From a checkpoint of a small mixture-of-experts model trained on Wikipedia.
Size: 9 layers, vocabulary 4096, 47.4M parameters.
Training: a variant of SOAP for the experts, 484M tokens, 7547 steps.
Below are experts of layer 4 (counted from 0) of a mixture-of-experts language model. Rows are named router (the router's row for the expert), down (a neuron's output weights, with its number) and show model dimensions 64-127. Each number is 500 + 40 x the weight over its row's rms, rounded and kept within 0 to 999. Numbers have three digits each.
Before each expert's rows: "comes before" lists some tokens at least twice as common just after its tokens as in all text. This comes from a sample of Wikipedia text that the model never trained on. Tokens count by the router's weight.

# expert 62
comes before: "-", ":", " ", "|", "\n", "=="
router:573476517506512563447475473493512475443433503522451533468465473540504538431480497536475450469473468494520544500510506501459494453449496539521528478441433513455496500521434531433527532578476458
down0:537497576494524483477466542508499470461498467559551533422519505537436500472503558504492515539570566486463550479501582458470544460416479490476459510492536465497460455492498442470527552513513516
down1:547547421469413477562532473470463451513514487511501535507470456491491500415464521463482509511485524501488521527512509563516579519446526525444443498511553523511504596525445472516505530427464496
down2:432523455449461537541525477522557538547560480426480456510527520593492449537528505450572524463533524516549509516468569486507436539551588500507554544419527475553540512532520551499540527513493473
down3:519490548416543440457507528447481486472475472499489442477518444447523451535573482514449498531433495492505431553511488463474504483448487560527530468561469474479397440591481421470541563466464482
down4:452509528535514486516497534522573516536561507440542531453488464498524472491465440395479482486503474539569497593483544449490436530398452466484540434528452504443527486507480526479498464563460559
down5:502372469531482469518431517490465469506515509540543452503540433445491495520523499557462515501491449440473504456481476482501418416521473537446471504568578415455506500474444571435457426479464498

# expert 111
comes before: " was", " is", " of", "ight", "'s", " in"
router:469456495518544472508483505449502497471542483474453406474532486432447517488498446550525439480488456508473467531514474457490546489459467496517500491546456568568492489516508467533479485467507469
down0:496534467588480493451513444500552473429490568545456530560527468589486517513533522500470504514496506467383528501576451568528493500516587463557522366601455491499487511525532490494545588534514470
down1:488527492486493503507526521549411428545462604480477592562469569577467532492427536535523461544480530549506520509434480549467496496514489494522554474457496446482526480526475444457436552464506515
down2:484531518508483503540490465519497504453529515568520397561493479490549453564545574471597490508466505493491519483457582498530484475527532524479489508520527550456518420524504463501511496536526584
down3:498532457499480429499468557579467420450489490475552506551503510506564497426426557514528463538582493464481457457522442528425532523535516433523525544521558525449546558501525557484524482571507529
down4:536481484525553476540427467529529471478513511504506466413488432487533501511489492535527421514509501482516416535554495518477491512411513508526487472528481419515505567570466420470503480573495554
down5:579551499491550483585451527540523486448511577503534485550573489578567483508511517520537477514572487491560580476520479457538453572509492471536548513487534472508490485512463498503491447460558468

# expert 78
comes before: "6", "5", "7", "8", "9", "4"
router:520517472445429508484576473470526512538519568443518555467534483464519497532454525535550529410413470512462436527444507543473529464470525506495531449471537503485433499480473503545532489475527475
down0:519567564517459456481455453577517467511508513474488551523521475526515534493517513558549573474463512473357468537448519533477553513504472492490459488488487583513548526459529488450537548472537463
down1:445479534490557545487541438559592548514461497472485516434486511490519492560554512517562491574492509535503507517434493523514478499504525519526441530446401479464424468490485462532506484485527545
down2:450539464472518470485493552505458456560543481532459490535470526453455439469551430439511477466512494506498467466584463508519451491519507466517497449446480478513546549467494444443479535531481534
down3:504520504526496506484479498510509502503502524461459499524534535540470420495479489531541465465539529455495549512517545516511467459437457553579470521473500554508481451591517508373454455519500516
down4:464484527542525474451502402486497487581476460500471537565490468521404515449532501512548540511473488511538531454508522541530511449503537467499545490575506444521541482555551507486495463526491485
down5:446438539549480551549592432532533466518509550455486547499511488501448539579531440428468526434450526490433570445458462498482464422453434592469559408472473499541538560491471495539468474419564539

# expert 117
comes before: " |", ";", ".", " |\n", "–", "-"
router:500551490452503504512564441557490560527517513462466471549535479510500492438459549473517506428435537518473488523491492526447543456464551497467547437489542498529432469512545506557536538449599500
down0:485498523538568476410497464499499526464491502473476553459527551476509538546520500512521532459578480522496473492523531505473494402533502521531595487499553483447544492501516497506540567520569507
down1:497506522496487458571486570461445547464442517566495520466503455523538490455519578457463472498484495470461536455469438520503553519508494426484457497463424390521561482440513539522543522559498433
down2:504423487525458562502530453469475519479477540541548544506511461459414430416486562586516478489517519483391455515519564440543466468472485521480493499539502486511523528459465541502476407543460513
down3:556549507482552551449526510446535477447496530502549562477480578472482457547423464439489567444468428486555492534524448541472473524491393453494500500535522495441419518563448459545512495471516538
down4:463545494521505443466456472545435541431485496499525497518456524544588503438539476493515483472555420568484501479446460516494469386444484563468563481515523533478527484497484446495542448469523506
down5:565479567525449549510444571471435486531593461537548479495551442511471448526500478512523516470501511465534544442454417421547533485524497427557440490481478555543510533504492494418499500472469434

# expert 49
comes before: " of", ",", "s", " War", " in", ":"
router:430560508442505448520523525537454488495535462453503489512462551459565556539437458531471437508453485498552494485501537431495522501515481539435431486482414506461484486551464444512476511507428490
down0:537492469528461485611510500515491441476510478486500443499556449490510467433524566507537481459522492570454494558420492436472435592574484547597495505527468541569510458476519564464497475503465439
down1:451580503525486486471567551485575457466552525472458575540444467464564453476450504501562456560585524536471505448497547391541490521508489482477475485473542472499500527540452541498516527554438512
down2:536402433499444549510447519494480463562481589498508460501522507517451462524413546453494497528434495435536482552430381447472527498472456545496468541520514484516503482490464498512484493526540524
down3:455497493498507449530498472449451513527469571432496454408524490500527526509419541523479476502501451482528434496471429558470549434434473494457447495478487461518440449478497432491405521467559521
down4:515537501470487507512495473547524472547518501477432512479434498494507447506555454513453597433479520456455500538452444512471522507509433539459498541494497563404578510495562480507551528494519543
down5:442461542464485547469450568472499393461475486494526476450465496526532456494453528562454425521565494488566493478538458500481547505460454509465459552524525430537531527491457540535431471524512516

# expert 7
comes before: " of", " and", ",", " in", ".", " to"
router:468595524499506407491492531527470515540485460451443474457490614551567491539488437478505493547442496586633474466561531472522533542548418531429469494532476469489472494449469531522459518511416519
down0:568451510579504533447521532473521550454548553502422477533513494535488532528576480553512487486461481446457494484482442513475500445488557543558530497528522529467427534436495491465477501479493476
down1:548511530480543466551507537514406487476543534496498534455508471524494495435494497478451509520563481515479458522548496529503509484533513443463511499513423523524570484484482430572522539498522505
down2:509511447506514449564452496533533480449561478573446491475517458469557500492482542507426539557496485534454507496519516466548491497479498498579465504529473421470560429466555496513524481557500432
down3:450501536498539450491546582446453480536509476442537450538451538465476510475479503447559494482521540470472453554482521462509532468505436506453527538522488495520505444513570541479530523437437509
down4:504440504444491476457501466484434463532506542469483569491437514570535472532393451459498393491493548526509485459583488492557503507495547553516535523549526400458529545498491545526513503516490527
down5:557455504478509493514518451541493537507503509557489523508550496478524505450494437493485479543515569561511585464504509385468504431481427449493476535522537474535460517478488511458528443534469453

# expert 77
comes before: " ", "0", "1", "3", "2", "4"
router:536530557423474490462475487494536491541496553558472540485493526533449466480498605467523499459425523529444485643468510504542564444488556518449536472491574433536420530432454519484553533529519482
down0:524495529494413479512500495531470537447519501495473521488498507514410465453528446472428494525534609586462482507497526467501523502499550458445500472505464507472514453480429538506432407471524532
down1:487522454480555510494553525473545448524535522499404479435539501413505510551509484518476593523477484518475508547574451554494558474450465493495507556541478547501576593482424542452600482476416514
down2:539478529582500455512557457441478607532522461480446505473514537438548483476530483511468489469541480535510480472496489514521514541493507528455497545508523502509536461534468591525535484511377479
down3:494567438495495575545490468522525473540648522402453425486448556526497550518473514501468494552515523484486533536548496512388522493419517482483506465503506473501561494513442517530564469501549530
down4:525467556520456517530491466562504557508533509442519463488628488522446526538455411557541541522518456344536514447464533474514550547457509486475505525498592467482492582535559534459558526545506476
down5:555552500474522556524528491516552512481509475481497498532539480477526516455555492518520385488502421568511520516536488482487522493562481457532549351523556482473528558530521486511468467454519434

# expert 33
comes before: " |", "–", ")\n", ":", "\n", ")"
router:474510477524505443437484484445621524466454475441488504441498473524455456517510509470565482531467451543535508521538506555555557496530580520461485493556550469623440521529454551520571492538537466
down0:412448446438446492520511545536476480493508496538496462467487500450493467489489497483454520505481560448585570463413508581470493473477472513498494523601553481507520565482511540529497445482453531
down1:536522509519516526492553537534453489524544559460591513488473468500495510489452457458494545441478526495458504479587527536478538477519496478508493483522532588521529487514528500498528504523472410
down2:526443443508520424509531526511497571527537473456457474473485569407534547502519473527450487577436541453477475517425560516493465449513484554567490507494422448559492474536418514432491418512471489
down3:539485526453423575485473415481470559459518449513548480487477545541488521472566536502516428521582512484531549467528481505537464517428462491505505479509537523421562544482448464434534481551453454
down4:486436488523499492468524487534507531481505538468449578506510541484489499507516514481456473469583459451527527544498523449456532483454476489486522443482425523574483608536469537522498511478496463
down5:500514546548479535526469497443456486540536543430594539579462523495514515440526477471418395493515451514469508435499472454512437457530521558480440506508498503497459505496501494495408490464542537

# expert 113
comes before: "-", "==\n", "–", " also", " ==\n", " \""
router:492520449454491481450547518517510459471504499521522456486523519496509546517420564474559502495480519492493578469517578512502548465447510554499497441540511520492455514513419429564533559465483478
down0:578419409498487580557490561488446540547528513474465513526582493475489476511466487523484468547519524484518577619440540498507455489455435538506511550436476513519443488494448516549509526460498515
down1:524487465487476522526530493499468503539419426474488483549497470506526456403520463540455505537494419457469507454405497483441452502549426421486515437489483517459542517547484431485504514557516468
down2:480490490503491498483502485475451448534557488537503487504428532472558492535484510491508468519526554448530493471513550428569463476532440452487499488442512472494595419554458473465458461508452419
down3:510450451502537476460474489536465473506506480455590482463516464525522489535505434516536487563580476584551487497542536492504457451437546525514525510478565471562500505515440526523430538451430459
down4:443439469563487429575480495483508466460493450511435539493544450537542521504468603509528455484479607508528433460477489475505498540518498478483450553536468454471499557537546475494516534525558515
down5:541416513431504558441526480478575470500486550550506461488492489468498526526528523504521525528500446515475498510557531454451501495462486598426516530429465489476380423497525577540498448472497453

# expert 105
comes before: " the", " not", "ing", " be", " a", " to"
router:472470543504475535472471452545553474430530456470470550535500399543453472481491492489436473429423567461468471504435515464458527575513523544443491511467564538460499476513436535501520470501523465
down0:489483412506631455474496510470417504554520553476463480506547390526539501438543496416485441533474557486461521501444518454485502526470508484536461455496516487502498495569471439528452509503524479
down1:495438470485538571485567452453519472533542516515445471450492493541434514483537452455477489463516505518454540481513514511555443476544518507485504542528534559535556555527527445457507435570476555
down2:494439514527521477440514539507504488522512501491518507525598510400513472436538446459406480495441502471513491392424486545472524503508519566498494510493506533548477545515530460438456515484498470
down3:529495512515482454497553474511452450435522501506505486470459514498492460583476524535425525465552609455508535498492468498416543448458483538457535510564461552477510453427494465503434487480486481
down4:542497493565469513463443536524527482432497524547517515494538485577544505475528479532515528567442436518490516532444462501502566414486500475593511501422444500514625575492462523519501460503492494
down5:480471469517547488520429548514483485468500528506451471487582558502435535499488482415453535586453500490538511531543536519458531554555469496496494508494473503487446398504552513545481512502566436

# expert 41
comes before: " of", " to", " that", ",", " in", " and"
router:494526536510507455447517505483493477485463504507483493488488536515471496462512535516536535538500489533568483577518558460538491546528480509412446490534503507501460462459460502497501570502506542
down0:449484533525470458574510531429490505532479522509504427511503454487485563502568470539539510471555561519415474553567516453524495535535514448450506498590489549483524433517548526530535546516458562
down1:455500525480611455456496457525494484478530432538456503512523464481499451479449558490511517467531445487482529454478599428466512521500505517483486506447527496500577496508497558500533530461545452
down2:570464449564543518490521575522584564523485479509517537544529493529501474462499521522468542470526444462391487522551518490479427496509528508486474547529471508497498458448500488498459518483477505
down3:453482469438549539536457548529507492511515481514430525476495521544480479469468455469615508534409482537513453519451463518412503516500509517460475504494521485545512484503492485556494474479496546
down4:461512510543488541455493483532535484512448485432456590544524555522499480464589509436495483456495499517502560516507466503582474524542471419543479412535506522517489463464564513439506545564514412
down5:455513548478589548543460484437527490479464545503520568548493523574519491488503537460506444493532494448569447493535544505535496588530508512431501441510532567464504483480470488460476473510462572

# expert 5
comes before: " ", "′", "″N", " |", "″W", "″E"
router:527515501507495529456465496421535520542449521496518498521516469550497477581495487534522468464492461524497510521508534460496462493427525567442532490467521506587456492435463558540515576548563467
down0:595486541477438448489549478462454496545480575472448545460537473441478499530460481520425509516512516556479388478557525495567504542501521455457494556531438484473505525444491534509571490411427507
down1:472490531491477538503475521520412479452555513441527496497433484415463484506543539511471433517467482520436505583438470494437573475464513555511513510543536560575540465448482537524460490540506520
down2:474535450491514513489534529461447479505562545509552506482461540454560537511548540574485434483501541520527507474524510555438612503492493479466482429494530474433458497495458448531540539501506513
down3:443500551433548500510526529561528489470453484488457485501506490490513521501473510451499539425518487495552527526535476491432438492530457453560532486480414540515568462606446443438489546487482477
down4:396580470408479433578448491481481471509483498472500495533461542496512507464510508524516516537500471507441501548509500541477508486562514427495491545475453466489441497450497503522527554484452442
down5:482551470532427547523600458514508491500454477489529558437415385519520537531532503513455505471534521569506507501523480521489472511501512545423438547491481516496504498609564583464485489474483533

# expert 104
comes before: " ", " in", " of", " is", " was", "\n\n"
router:584543476463454514499484474515471481593553484468591570459474498520548529430437527559475496418409523501469463517512511515482439464494476551503509454458484553432473503492479493536462589532478502
down0:473506480468425449513490476492466571525512506542543488479486495495524405505561421511476471466450518566447538547457447526458508484509537511490441537537451504492486522473474415549567456462533410
down1:395496532570523506533555494445462470493507508425532569520507532509542436435550478442539497504426520483525484455468505516500510459557506493466521479572555481516508529468493442486525493527568579
down2:476513474547533441487475486520560499494463492436505557482538530434540548537374480503503465452501510520527572479520443496484500524554441514489496555582489536464492541523529598513533502450476489
down3:536510511520533597474480557529461514601544508521565581510467577453467526516506467507441464493474483443418516481419532480548521536508568532548519557461486474549602479468536535487465504516478553
down4:515511511456518502536547508488473408542497576486504572573478504512474511481516482507532480545535531501502436445527521508468510493570482454458518509476558557483544506534477498458523505554518510
down5:524517520533590530478438579484441481437521463451541482516504473466559554484512452528485486543491476503541520501440499503471493454523453539442456457547465574455543560547446591512502542480616523